Experts of a small language model.
Size: width 320, vocabulary 8192.
Experts: 64 experts in each of 8 layers, 96 SwiGLU neurons an expert, 6 picks a token, a softmax router.
Training: a variant of Adam for the experts, 460M tokens, 7018 steps.
Below are experts of layer 3 (counted from 0) of a mixture-of-experts language model. Rows are named down (a neuron's output weights, with its number) and show model dimensions 160-319. Each number is 128 + 24 x the weight over its row's rms, rounded and kept within 0 to 255. Numbers have three digits each.
Before each expert's rows: a language model's description of what the expert responds to. This comes from a sample of Wikipedia text that the model never trained on.

# expert 11
It responds to: Foreign name syllables. Middle syllables inside non-English personal names and words, such as Na-os-hi, Gonzá-le-z, Lu-í-s, and also Juan, Hong Kong.
down0:144131122116133136132149121131102160163109164075148131142127117116127154119119119124084162105090148100115101126112091123128126127105120122122120093131123126125148141116106109111095115144122116101107140170090135113114153138149123145171127162129156126128127119137108155106115091090131094130122099084155148088129142115122155117080130112147088109123132071180093144115106105129124048143103096167120158153164142139119133141087112082087175151146116151103137137105148131165116117089162162
down1:098143139132083127136106106084139143134131143104114121088100138124138125093147160104160099150086139134123141105126130106112104166131120105167117096108079144139133125146123100130124102126101090086121130117124140123128125137121122114166212146162089141118154125164125155101083090106141108155115140092101145132146118122121154137139141128160071135048094118154150132128119132137185116091163108151079143130102117103156126110103156094109126146167119127107150152119132140121142137165138167
down2:135106147135170111125169120167124116122142162140136099178133152065130128119144174131167122089144120113172137107130137133144100078115126142107084150144137119135138121199134166153114094099121101117134107139122141125140146110083130086123157119132085140150115131119154140108162114125122155143163140101121076122148093090119115167137147178127093164123162156103115102142145159136150115134108141189163120108157082105144117139133137129156156076149085121144143127159102139153128082128143126
down3:146105117105120086121134150180092100104138144124081151155164142170129099125091137111135073151150126113122164159068119094107088103138091090107147132103101153133103130117171118097115132111093126124150125142138112119138124114132102122144156120176171124135141150116151155132158135139141120101091118133087118087116140097105092140144131185134098143089172140128146100154129122150118136147133119131122166108165148121127137143130159143090159151109126142139127138089131151072097142153149134
down4:139125118131164096148143091113120113138066126130159159129127112143129145137136132128094133110114116167092083090099127129100093096140111140145122168103091156119155077111120100116115110118124129128135148112122106096128090083145134086138104134148122133129130122145178098130143131143154098134130148098124120103144146137145138119155137145102119122124068132123139151120087124152126125173110099132099181132122124126109172171159104131128146123139142137122118124110136161119148167132137130
down5:160138095155101174149136125095127134133148126145129131133123089152161160154121125145157186163141107121168119108143086123128111146122092137134138114131154107114179096149169107142139150139140174129124137121155116112108110119152156092144142161129101160149131137109139110132083097162150128105149096107138152154152113196116122119149132129110108151159155152144133104133137117165136115112137104127087120107143145126147084100176119153162117110147146092138134114103127105143113148123104117
down6:140149160112145167144141174114078159130085151099135105087128130130121135133131116148111141100076092133116147161109092124123094128131171124144118143133089138182101116129128085119108126114121105130160184153159123163137127163139122106131103154121096113086109156120145118099132104104111146096144154109162150126099130151125133121156124163145087130131147136108092119075107146124096153141131151124092129150128177128137133128098157092183093138120134117115101132116128082145090104089153119
down7:098156103157154126130118165115163145127071142118153145113129109131130146087143131112101106119153124123106139123135157154143154080132137162128130102133141121107116116093155110178103137143124126121170098100112149154113169093094128133130119144131137122122116104146152160138123073112105140115115098132130099135153127135139121152151136110146183131123087138137149164092143157129173132082140142174135178089114105090136134138149137154108134158126084126103094134146157131112115161133139148
down8:122101119110077138104112113145166123138120115089089145123148143121159099112120093130164097099134096139112152125152161179150141087134111147083122113122120101119135128144143152149102102135141126089134122130140119148135129108135107110113115136153098132099172098148085124153153152155104133148114128114132118140132127162143081131134110129115075111143067108084161132105176160073146137124108111124126109145125169137153139161127127125165109120145100109146111076159155164097138172096152142
down9:139137125166123096092117175135100101101092123114141143112124137103127166147147091143149142142078113110111131151091142101140134159109166097121125070147126150107098109107120103160156149131109109124182165130135127123083192165107166144148149154126097120098145131139170115078123170141106149113128133136077146136156170145153131129101125120172129130120126098139117144141109127123119162116122101143120133139092122148118126123069146131133140196132171164073080120138174129151117119119164161
down10:136138107138136149113124152095142116116104145155158095152158158095116123142129132134128114095154144123133093058042128103187099091122106105118078116124101132108144110140081158120098112091132116109112149165156105125152084156091136134122123081117133126124130181138126154105110117179088087145114130123160100110135121132093088164154146147127126147107168135119108101163120129146145106184127107193123068167153119146183120130121127122143144078129143144105112129108133137158112138107131075
down11:151140089136119110157130080122116120072174141168129097120099115170104143132100128096135090131111078154133112140116126159131076103147103137144115150142132128120116140128120132127177115117126148133112121110111112152133136128123130121092101103107138125153120160099051120094041138136120101133155141151117161120143128094124138149132098147106138105099118106124125118142121134103151176100145096113112167108126120124088131133148116168142121131092103153174105099127171119128097132073112162
down12:135091103153155121149088164103114107127072108116089111131134115101103153126127127199087186117050148147119104136096130119107082091114139144116100129136117129146090100125188116086109134136110113141153126116097158117131129171152092160119115095144120118092101140128116119132132147155092111121132121140163132130141116128081136120108086087134117140111124130092136147102117169114119117093142112127081170123137136135151122138108141083155111161100148101120114153146142133189136149118134151
down13:108166151109083139117124129116114090150155118141103114170137136115141110119107158147109126144224149095108144123154124157101149110121130107132094133111150133111142153156178162136123141122125120094100121153121094114167113153109139059132160129156144146108122144131111138122153122137144106147113149135112113103152112118116114124115183164107145152148115142142137073164157146142130135117116116138096101129183090136104099152147119151128123128103103134172174111129128127135151121153134098
down14:109144137086081163133116175153132103129163120136081142104140141134117118102111147085104091141171153102142155160128116169146095123123104151126094103110163121101125144128163124089132133134137159152093124129133142124153126095116161105141092100148113112143127134114059116100096095140143076124122129118174136103171138121150160100154082081089129143144132138113142142149180182130134164137131136115116120159060121129129130159137128171126150116131079105097143107130149125106114161133142117
down15:135098147123177113156138131109173131110103152159120164114152152126094146114132133146134181127101146139109135090127110106122158165141128180176141138113097096134153176097086096114109155100142118161120117110102121083155090122135113134185137096101097144128125121109156111122168164123120126173129136133128151150142106146135135116143135094118146105109114112127121120106104112117134139126155088156133146155178178147188106115109108087116157111136092118109111161164153110146139105138103160

# expert 59
It responds to: Prepositions after nouns. Prepositions, chiefly of, plus to, for, on, about, that follow a noun and introduce its complement, as in allegations of, study on.
down0:087113131135127085124109138088141103109123150121145133105124134107112119135101131122102108141164185086092139152117129162113085126098131142156119113138127112121161105085143173131126121053136128102149110166141108194108135075107157108111159127112146136118099119127146134104097117158135134103125143200134132181111127112148151152152152142135153102205100143150123117128087149135116108162151094110119149146132136123122150127182135153194156109122191122162135096110088155099120147136121117
down1:087141134131115124114117099104126097164082127101152142140170146151086131113128118122155125112112162125132107112103153116146103102161115113111162183168121131147102184130178143122123126158125157122157113118155126127098098115135128120145139139075164120081104175141155180111120136132164096124135165167148040136061124109152108146146126168104123172134147160154165117113117140117107149128135121092136137127167087131113128124100062159131111088128106157144152116110118135123111117120112159
down2:135117119177086154161109146080133142177112094112129156146088091145092110121123096143096150121052123135125106164091140158101145151118141162141142167139124123114096147151135109123140116108113113159158146110143146114150110113140079127131127123135152107120145148138139129110122109128147142103117130110122133141139168161109094123142097137139103119125111120112101089102132133124145098140122101093129130146068137116122149141127062108131091119140134152110127117146110149124145142123180078
down3:160103149102118139131159085100100082150119110105136159094112088157106124075137118124137121086121136171118094126097134132106117125168151120134111130134140160097107087140092126138129142091135170111102140117186159111122121117069117154160096134146189073095127123091144100143104160132160135124126125107087132157140092117140120117135138136142141137106080147148163107126136134110101118143121180108067143116130177127113087144158139113144117177135152120150146086108110135084134132075169111
down4:153123110140165152128129134119145137108136136149150155147091111167083160088152120147147150103098136139114116150139161117119138150101109139107144131181120132157085139148108152116097117162144144137125159150125147114131103141126085083153114122129132146138136150135162173150155141111140151163138144100101128150110125139108144080148115105152125116105131127105092093120088170087093147122136101140103124138089095085124089125171138105106135114112152071161117140117141108158104192102090176
down5:153111148144136153141140128114148123066096131152134106123149145124168109149124136117127106105177112141136120146156097125085120115142119139126117158115143108123156105106121135149095123117167182154126097123151130106149157126105123135079150125123133160057129126103136103152125138123094113106155126155140146156111128143131108150121118102137140133120123147123148144149180139171121106145124117155142132108139132146163143132138080141174103154140101122135098176116135144147120107197168126
down6:145146110135117127152122160112123134140147177169159115137085092143074148071126106132112147139122138119132130123101138151150123126085141165087149129139162119123066117161172114117131098106114092094158105115109124125121125123133122110139136118150145157145087131128181126171134118117108116156106139115168145122115135134118152143139155127152115155100133127141117166126108155110084159112092099117083123161101142106125121137120166099120148093124182150116119170114135075126134131081141129
down7:150095116150111118106152118112126130112121067137136153142116119124163155101143159167178137136106152158090119136122204136132092118147123091183138099126125142130116132129115104135133151108132171068108157115132136147117123131137120106114136143169149126141145093101117120137143133164127113105170098105132157108127149093154119126125112134107095167097165135164174128132133144133120107129125141133131143140122064141187155157119098125140114147164135136158169133117135140095103151081105129
down8:124151136107126109106164169149112106129107142126109153144130166108134133133131141135129144158117177108130087126099130099168135103179147084135173130140096137113174117162113124149123098104144125115135113170123102175119098118128154145146099136121098104127127087155118129126111127144119093163133099147154151146158130074146112146126105112071141113115133141096157145116106142145117127087119141157140080069141150117150091140093120153080114122144116107130113093131128128149097154101100112
down9:124146124141094124140186117115123102125109159130131134147141144106135129106080130125137131145174090140178142131130077130124148087149137183121105117137105146156138100118136106158098164116116126102122111111118121100167129174128108132132151116097104095148151115111111072117104070140066138127153126158164141155125120129141110161098137162090174181114151115089121141139118112110125122118096145114116122116118151177139105096107052164082107125150155168126113146141110107115121061123140116
down10:125144104143134087103160142101162124152089133130130120139098112116122123076107117167096107098107130133087118135121147159145105125126138140148167154158150101078066127146123137123120123159149144115153121121133146125163100120074158103129116098137166183136097094159135115118170116070156117102159154154085168142136162122145157137118131129112080136155111148105104118118135159146099149111174129131123143175121081144098138148123129164157118126153124141136129145135098132155139098144171106
down11:120139114118111146149143125091132157143157112134133120126105092148103131143099110077134148108154134126130131132125120152110126139102125132135136117063110106118146128169137101140131155127126104106140152148125139127093157156099101123104109142129125139125103128137103105125119131071103176135145138131124120111134127165127122189124099114122132115125088120092102144127124159096153122161109101088107117155143133136128148113130138130136084105141200147152150148158128071137115139164131100
down12:123129107116141124154099091090120106085087127097112090128129138104145114140141122129163114138153109136117157111177119104119137110120104098096125133169158142120143137147080122109151123130131126150138076146147141113114160108142148115124129111115153106107170134140140122104117166136111107079148113133130119113152159100118106185112116097104122159147088098142090120154170111118101106153096120133100125087132118132168142131110097185122186122095103116134113174110116114091113147142158173
down13:119143103126106136134150131077138133174124127128133139153112086129174133144088081147163127120104149107164144112126129138142102144158120123138137131125140148125141103125173098123157103104136141124154107135178135185149156107126133122113115109111131103158150161152093090146159112146099150169125160104122128077116142164126116153118057141136108160142110128158140158107132127152123132110114142091144104121105145135103157127137080125118128170132141124161154120115103113140158089122152096
down14:117129104127128140114094140150113113098157070124110154139103123113116131101118156105101128110090150145159121107092156167124118124094086162128095126130188143150178151111129141131087127076134131142086180127146116154173114097151111106142130131136138146127126138065150097089112145170131154099141140123114085175112092110131120142151135144122142138157153069126104139154138099114152153093126116155156117097135123138111135130145108178128124115060151138142100120124110135121111112131148087
down15:126110147100144140114117148123101116153081134092165157140125131156130144085162109087136154079109150143142115139145157136178133108143131131118180154125137155111145133133102123124117136105116177099121134122128109152090124162120115125111127155120125114077143129146138136130101112130142126123149131169156100146119182118137096096092140122150117121127111134163144138112121127135153151106136115163089140138123125170139101143127177126116048130152165105127121093144133100155101131116141165

# expert 51
It responds to: Sports leagues and teams. Words in sports articles and results tables about leagues, cups, clubs and seasons, such as EuroLeague, Conference League, Montreal Canadiens.
down0:095112135123118171172151143144153103133102123122148181110122136117123150110128115107165109175159124117121144125158141152111095085102166131136091117106138134116108136097188152073129131135106158098077106107124124119145112152117140139103143100155135159142086166116096164118127137140099136164146128136119162103104148108136112093129125144138122081186135088095131109133133100102121087140077102137161118142141140143119155139110122126077137105122113154131183140087162133115070091158143156
down1:093116109160094088143175129093161121145136101137068136080131098130118158119152121153097138127094143156131135160129121167134132124152122168072138176124121155169154135120184112118137104144106125149112145099108124151085140123127170110101134128120124113080115179161147118116125133104105098115144141110094133120116103135150097119157124116137106120090064125126102149118070129148131138108128122096100114132100152108109123087098147113143103146147160143102127154133160111129139071154074126
down2:102113092109175130153135174161134068111102124103128152121164122136130119148116102168090103161148111129065112134156089169125118141149131098113112152072116132163112160141100104107133120131129127121151160082142106123166081122138123138129111134100156107181132143106116147134098141152162118091104181092079116135099172164148100157129138161161094120110124139147104168151116148104076141112139127090137131111115135142099140130106121117100155140126123094186149160106138097129078124148141095
down3:124153158111107123140140120139178171151119135117128126087127122165095126179125149125151135115129134105108112127175153094145134115110075133131116149102081059131069141149144127114133151102083141098158105134138140135128137087157101102124177156116132124113122113078090114116125160138131087110093124205128123079120118130107164116097171124150137142090097173146115119110149125104123142154139135168101133135144145136142147132090177112147123112100126086117118092136130098086118119141148125
down4:135155135149108068123156110090124089142166091135155124134148129148136149113121126129126140117174137128135077110116110109131156149121139155124112087130122121111128116104114110114156105115139115132107117156126136117172085129098109107141125140131176157135134119123109120109134121127128157144150143134143110145083120123137077125154111159127110145097136119175123127120138149178153123120098112143167138119105128125131160148157099139171137091132087176150133123118117148123074134148163154
down5:109126117145069116101122104091099142136088107164125126130127092098131183094142094116127119145115125065117136140123105120123181082092143157075157153155105090130171117124115112090172141095099132121082159148143165123096106139132132154129087147137159138148157119164084113113116120129125128113117150152134128121134125137128115115101149152129181124117146120122142150075098164126155110118151111121140133128171173153099140167122085113100133124120121151131146146125132156105133139121161120
down6:117108096104131124126096141147188134148112122136122067160141150149117147097139140123171153115138104109147139072122089116144128107124138136139136104126103108127112110128086159132111113147107129138073137132096098076120123190132121154164089151148101164141153142156126113118112131123107120189133139114128155139164103109138096151117124079164145163114173149123133133150138122172156109131162133142099118115111137106118136136090091057153140133170110154126160121111139152122190142147129124
down7:101116102056137103135132106099115137114104136099109147137106150072109104134156105139125107134123129127131088134118129070166168085155114135105105147123083112151140143142077098115158136112129112139141158161100134066120138117123114146170117158133136145101136156155129138133088137119137146166107153115119108100145135170104109116125154122143115109097152141142133146149127122148108109135091079144160111144169139119129172149122122130123104109145099148097090130116096133155108156109086134
down8:137138143126123153163093146171123113161166131142119133117106121109132119201149143152134152107115137128130173110150145151143119123096159125115128164129144152144149155124112106067150109102124138104089105158122108101136117099132076083088144128166154160118153107087099110131133161163114131132145127165134160107103145111098135082166106123121155115147133163131161110121129134092103150091113126140119151133155094111147133145117104176122132110119121090092162173153120138113127086115146154
down9:095115141038125160109119131119111152105144162152145154172118134101141107099153131153148082081129086109130151157132094161110148125120137171083129128138171093126151137170110143144129132132104078131132067152150123138090124148121128092116118155131169121058164132143137143100133160119124181147133135120119162121123177134133128093157144100131147160095119174120109163130127118154121119109097155118089139156142119120124105125140145141163104130094137098125112147132139136126171129117116140
down10:116178158137143097115122154145131117142112169111169149129146148150113148147115141107092130118139133117126123116088104093138103159154122088148091153125131114117129143087123144115107119070161096192187126136117145141153086111105163157124156154117163089130120083118153098113154115123161126134111143141165110135139151173158143141103144136135115118149134120112119078144144119104157121133126101118154112145108123136086127142095148114167179125122102157140109141135086137071129112124131140
down11:133151090137115155114172153130148121136143086072148142146153128154130107122100142146153107095127167125151150103149138168176135081099152115122157140119119152114136126111129066111103088174151188111115128168105119153049134160079139120117170131110127125120112101133105133145136094111143153133130120125140124122124124142148122154123124117132105155104172101158093121135113133145134093116130108109146146101153128096130164085123156147134116118109150151147127168147118147154169138137151148
down12:150094110147125084144152158138141159132128109064141151129086098168119151138099148131098132120149095082126103134114145133159089163141146103107131134119092151104115132109145094097111150112126092139141112129159164138134114102163129102178126139094107073107150141165126146145120118131144120140100159089136148137131096161141118121146147128113113096126098169166128169103070145134076107129088083107095140121128150161135106143082122158076122137056136089126127117128153098090097094072131134
down13:125107111148149119144131097096132123117081154141110092143070121080145132148127126076099143155086105111140108136123141160096129101144127170145128126142105101144113146110116119146140139114128116129111161122125136112118140145112096133128092141100119117097085142144136081105108120139168135117173096112159169169117128123118135156164180151098144151122137148135112118145089108091142145156173132085068101126151090106119152096114081113174055101103128133135092130102106119167135147133114096
down14:162116132134140151135101125123139107169113161128100124075111118089141133135104141115087108136152162126166134156157131139140149124135145154154101138136086120127103140156113125126132163127094127120134140111100131158112055121141120167126088120103137149105155151119071141109096164108111150137106089123123143119087108086075090114125150141104146148136119115127155052100145122140158081149160132125134132102167182096131173142125109103136133102132129064152121122141138138116173130097119144
down15:114099147109115145154138121110114137134102141117137096116129104073096114083135113111143150145144125155145104167108083145105125153090139141072156120154121095064118141134150125154101105114086101146149141090138094114141123130146133101171126122097138104127152127102143164127094140126109105142081139112097140111133089151136094090146116181129144130186123163093121126107136148119121120149148129141139108112131120096173180183137156120106117110133131122119145118091138159090109156113072192

# expert 6
It responds to: Name, domain, table-divider pieces. Inner pieces of foreign names and web domains, such as Ghe-or-ghe, .co.uk, .org, plus Markdown table divider rows.
down0:135114146169120155149135162135104113170109139127113163179117124144128153157073124120097167146115097157107095095115104154111103145120162105167137120148136122122086103117168082136141112140080176129139122132127113109139130130120147134131113155106133099127133137140126093108093145095138149142158130171107121156119127155160138131083111070130100094115151154137142146109087126132070137111129128134103142113146186129092169136111138090123152083117151131132153077180089118147079142101126144
down1:142140148118131134125086078152125128159133126119091116145124115132150145125159153137117118131078113202163105168099075154131149143096115127148140152129145087106135129129143145134138159145129123105118145146141116137140125100095141141131109107111110104101141133132149148138138106125116161090088145115099111121136136117168081104107142098121102148144142181116123114129150166119126108141131101095137109100122135072092125085142121090129128121093126139126131166112125134131144092125131137
down2:077150078118096178161141148145136118143162119150125137130074122135147149084141164134077112137152135156128151107130103193138111154110180162108138118142162132177125148123126123139070095123134117110135129160116121134117066116169163103114094130141129118139112158179126088114134104135102147089122111115147119100148120151118115140127117119130143083149131104126091141144148145117101109119122129136117113117116116176105099120139092145138159093118146116084135163141142100128115118114143107
down3:127145117099117106125116107080125112120126107131121136136144163157141095178113137099096086092182096128158140101152156135151125134120164146123073131135113112123133127175137149085124107139143143148079107125103126123098132165102124177101149141094130138134146144098137158119114122153141130107115099178121141146142143114101137133128102165167178172110143086122118103123153128177199144136165114117118115142127120090129119109103148127151126125183047127144147128124089160135089094147106146
down4:094128129127129133069125106137131112135180130138128133163172151145159152121161140187137107138138138129109114140142172148160090129134108100121136130115147140118108126099112141126110149122134182129147137126141125135166127119128098121138176123098153149132105148148113142139120117162122105148129125142111105136110124112147114115101090145154146121114086169115137131076180100133088147135098144129098108136113087135144115120127118138122157109125124136168113111130113160149100095138063110
down5:141118148156105140067110095129146150129137101110115123142125084136190097164162155159117164117126103152130120163160137139108134148099083136113127119150135127156130131143161132162149118157156161094124175140100080174098113133152143131118152152080146118131137114111133102092108134119130146112160121129142086096107127096080138098065136132096135127131145124153107133135113135172194095129174112169141173130119097106152146125167141103119103150117132156118134148121100123153153126170156151
down6:091143161133203118110126135102115144117087155104089141114126127113091133123114144077143136110085104160122109141135076108143122120136119128166115149145135062092129109123125122124116153132112086110157122174093143148132127138126171131159107169129140093109131121105138119146095140122159132120132108130128168106096105165119108169096138147160138139113148109098105133120083122137148127162155131151110122164177152107128146089133148159121077160123135072123124116106133146104130146077141159
down7:119138150139117134137140151111127124119107146121104171124158119118100100143134116105074134141143148168139166141105091157163146157136147154123142115115150129178112159121157119104119131106106152113129144102113085152111122111119142103141106112137141107102092162150118119117101139119093144104125129091123117162102100180115108115148126135088143129162163123118118109154100121128123124149152191104170146093164148083082127131112135160129145092104164116128126116183126125093110132166084085
down8:121139129129149198115122089158140151181120143124172148137135116094082136168097151121100144127151125106111111121135152164146132130136126114139111103094086096142109123123158115143126171094133089134085128117177141146152135069111092090136108120138140109123127135119116136150166106099137149066137143100160104107129071119109133169133141094128133097142161140142110139129130162153159149093143096108120112124155163105135159148124117148144141119148108090133090167205159048104151128158140108
down9:151110144123129168130115067117161163144162093104089096084146130149145165154135110165128115183140101095114131122127115130130081107106099098089088154177101144119170156180141135165133120137168152128102088175129103159113087128123091130104149101164147135147169120136121113116139098143144134112120115134187143078097143108129134057123071170107126110170123130126157073125155142148119122155113091142130126152129090139125095153141101114113116099097089120092148114160102126074122143122095118
down10:144170147141100210120155150128075158119115106111210121157078093089137092101110131122090120118133160125091153100098179149149109097131201160103135121136156110138153119094141121125100093088141115135173152149127117151129152133131149130128106106138161090119113124089106158145163147110105097157134142147118153110156097121141166117180095126179115146125127145143119136119131151128095199100103160138134090124098139119149137134082141134116118118146129080178110130107134147138135143130149126
down11:130123131124092165115101114128174113090158150149141110111097131106155090096163083118117150150109138117133129098098131094186143160084142160130129137125189191157131125091133152111105111113118153135111077113157103169100130105084128109112144119132105145167173134130124130102173147120083108121161122109155164118126124139099155118101136175140157144114159110158133174142083089165095128076145103173158141118131141105180077111062144093118152099152116139171099138116153130133132084142158094
down12:165117153163117139134114156119092116111086175128135151094142133101113111146130104094141127148143101152119116098093120132123131140159123126137148116113119173155114140114120096125073146136138122143138169126135108156142111127168083073125136133142140073158111110139113136112075119121108124149095102092154135141091116132100147126149126142156123075150140136175112086114069133122158142109143128098112194131148113106116148076135156130175123144124103187122142118144130151101103131123135158
down13:152141095110126113121134093095123104099152092156085079160136132132116095103153144130128088133136131128100130172119111109163169099131106163113175130083124118087147116159145150148118125121119104110153068094133111127159131107115127129133111115148091097136156099170128129107089118144120104165095116066134111120163110128139135114121161135108119156113096163094167164184175146136147147102068146116132106085149095155122120150131083106131137101148107148150119125102139133140155101127107134
down14:144143131117140113130127158125121119117133153147140116132106140127155121133166132085133115141111088138100106095135130114119136082139123101135123106141138127105095096141127167087126149099130131152151148084156209123134143092125133122132100106117099133161167165164134165119147159146132127146178143124136133098138153158159158096101159135161110129101140134079129162159121122149150120108105139103163073094114132103144118148122101128097124144123137182147139143123122173116188142141197104
down15:130144119104109136076142135163178138093155099170119177160142107174133130099118132135145100204162168113141122116150116148148123152155121087108139123154128135134068138102119148152117081139131157144086121093117144167127124143101175124143141138160142134120102129136130135120137093152150123135171118106159121109098137136106126124122104176107125074103107142149139152149137122091127140143128109136114142136132122138101153097106124131135143178131118138121126128144142175102129143160136080

# expert 55
It responds to: Capitalized name words. Capitalized words in proper names, titles and places after of or the (East Africa, Grand Cross, Henry, Royal, Roman, United).
down0:122126137140121166152131140120115124153160113122101086123158134103119136100129157107122152132180132121088124119124191135126157145149190186140150112149141128094120114125096136133075140151117129143132140134134120163151073111109142109126164115158078135110116097102080125138120145109144133128136153136149140149119115124127138141154166090103146166146128102106138105143126128102126112124094149156160059122136200143133129164115137142171125087129119131143087108144112127149166107148133104
down1:087124122140142091122148131142084050145130118080136148133117144135149133137147145146115119117127103114111122105139124101139129099107137103115139117142111165134077128133129139118157109132107104139141191079138168144126095078128152122117139179137127123105138106140115135177133127120144091132126151108110116157097143112108146124130134131142088173112123129107124120153156079126133168089096146158122106115107091134107133142088142157196125111105154158118117123152131116100133102113136084
down2:121097127112115154123128084142165162072197106141095123138113148164137140121128100130115092140190062128139105153133114143154152138130126094118119109101167166181108121106142123151131083139136117136136157140120145163128123096100128133104132143143147158141150100161148106096178112106136113172128098142093114139110121143170091110102130128140150181133126130134147130154157099141171140176141108075103145073105127133125113099165119158122185103097132125137089107129133126144128144161143102
down3:125132154097059096116138122133140104109126125130139174143146156117157120143153156163136114117155132178132112122143183115112124107125067114115143136145134137100099121111130132099171129119105151087152116104118151143148177111083153096117151132138124117110115142118128094118156139119112127112116127144132121121132136140173158133099067105092124119127139141130138131145153108128130167089084156080131138123131109105083150118147156130107150154134140146135135125119142176118132103149109120
down4:120124163115112147132153153129123103099144115100124155148128127130127109143158155166113125083140141081129098122113080153139136133168122109132131135133146134115098102151143139133151085119131121098130146151153127131136155144138152085157102150143125116146124155085119134111105114110138134150109133161112140126128134112158131170165103109166066114099190151117097150085137137122147155149156126128133137115131099127143173124121131126107135133177142169137126134132178137130122143093159096
down5:119173145130108130096153100115149127118141112148103151155156112152132136157109086147115101131130135124120147147077103151154119137145154142105140081075124149104114135142136124119129073148105095126116152129128080090112101146131161140143137147168133135165146130121124136130144137132134128125117168107148146105143138120131146161107107137093143178135169124103119164147149132121139124122120125101107148148127125089127094156107138115163120127145105156111144127085106108123125123144131093
down6:124124100152150135163095147149142080141176149172154156104163139160116118124172143121111165108143114085111097121120148097101164125110106169136126141125134169128148153150105093128129135152105116128134105106084086131127141125117109132102165111084128123198160158121133093092164136112136117146127165144154118099114104129124129141139142081131161079134132139125119139100092097125122103105116153136142120118144187111137095141145128121132141113102101104137129122105118146104084112113097132
down7:112106131117167118128080179091185107177107104108081182143141144133116110147133133091098112105093171123131113100104117186118140144115145162144140166129107099127170159112143135133152129104141096120105145131132109075088132147116139154131104103103080092125126122121158088145149131163135132178101168106150123148112092160148126147135134109133134118135134172083152137124080115083102186151159127109130143159129155117169144107150134115090126103113165078110124167098129144106145120114085111
down8:146111164146156095126113120127113124139114142129102132135142110099101161136115148159116156128127120092106090147124157101143144096173131123115144124122153128106158108102130134124160097164110128085109109116102112136096150126144098141110160184106138099116135157093091113122099162115125149118116154154136139133146137123160144125139126127121116117127198125101122131155113105113139132142141167089180118119126118117137148163139132150075102146128109163172173078101124150132119136147167166
down9:114093113118112131114140119100133130128096101133127120135127121141132156130111100106115136155124125144100125148130132140137137174127161112118123127101075144119136117141131084132081152128125109121079119140112167139142104112123041151092166117092099096100112130125125132122119150095182147116083143125129129154129110160107134093130134166099119143114126121124144151149090131136097112124147126115097102135117141134182133109097126158131107096103167129122150125108156210102148107164125142
down10:134140128109143093155122141083074093087134150097130147166146139132147132142106163122121079124144088085114139173124126139137124087123109121130122157105169134090094138141171101131159148148150112133148144123151127154118103112137129165094110169149139121090144124128126126125115115108139135134115107128135163099121139125132105087106163158147128116126085130134116123171148183152111148153089124103097128119166142157120133134121105112163135151157125089155130099070120143078148133141126087
down11:147149144108110112152141132156149144152132135160125157155103141134096112127117123135133131147103167179091150114133112155128143088131118104151107092104165108109129134126108103102141114157111114132148126106138121130094085143155118145156128149128126120121095092086109164115100115184116100117140127144129157130132127110143149125124114193116118097137150092149134134148154137109158133156069066168186109136114066084070167130122139137139097120167152157164128126123099116157129154108144172
down12:110097133127143136143105122137137146104158092116120134099110161099096146120129145113115081164113111150114105107158125142145163106111143099133108127105143144106103116102167130179139112171141155146203087131128085115155090119051136120106122164127165129134142120133179145165149128131157131118126135160144158100132111139171128141088091114117119127112142140103122140104163141072139174174113133136080147139096111130094100125067148148103113102173168154108130128129133095114092135144118110
down13:148179109159144109125130166135129104114189122121096105140150121132117116146128157111177103119129145129131139183115157096113112120156114140150119115141114178146115108151129151150109126143097164139161118145141136133129133121132080106110123133113126126136087133165083108104182130149096084151162141166131098142128112122147116112103135109194114135135088152149134085125120151128155113095141116131142124133128162161083114132078106090172099118161125102166088115103139145143112120122123096
down14:180129162122138144062115125125177124155111143135161126130099159102156144127076133121140169121080130145135149169152101114130130090139148134122134139131137085108111127135101117125158131143153136136151090134123131122148155160121131141151105113157123142138135106120141135127155122119105151117126112144134150093118123151123124120099105101129148113150111129152169143061162116122140098124117139161188125129136104133110094158117171137117072126137118083147136119094143125151104138159124196
down15:116129094152145148117156114112136138127111166118127134117143131122124135129089103146115108138108125123156138121084118127140111116162142099128143110125127108168155121089106121119148095159120152130135083103120064147139123124164159118178122137169088138103115145113111098158137126134119080181092145128164116142118144138182066150110121094144135179152144084126111147123180099188158118128143139090114082140106115156162130107111100129134144123101154129121142138105128131137077113114121141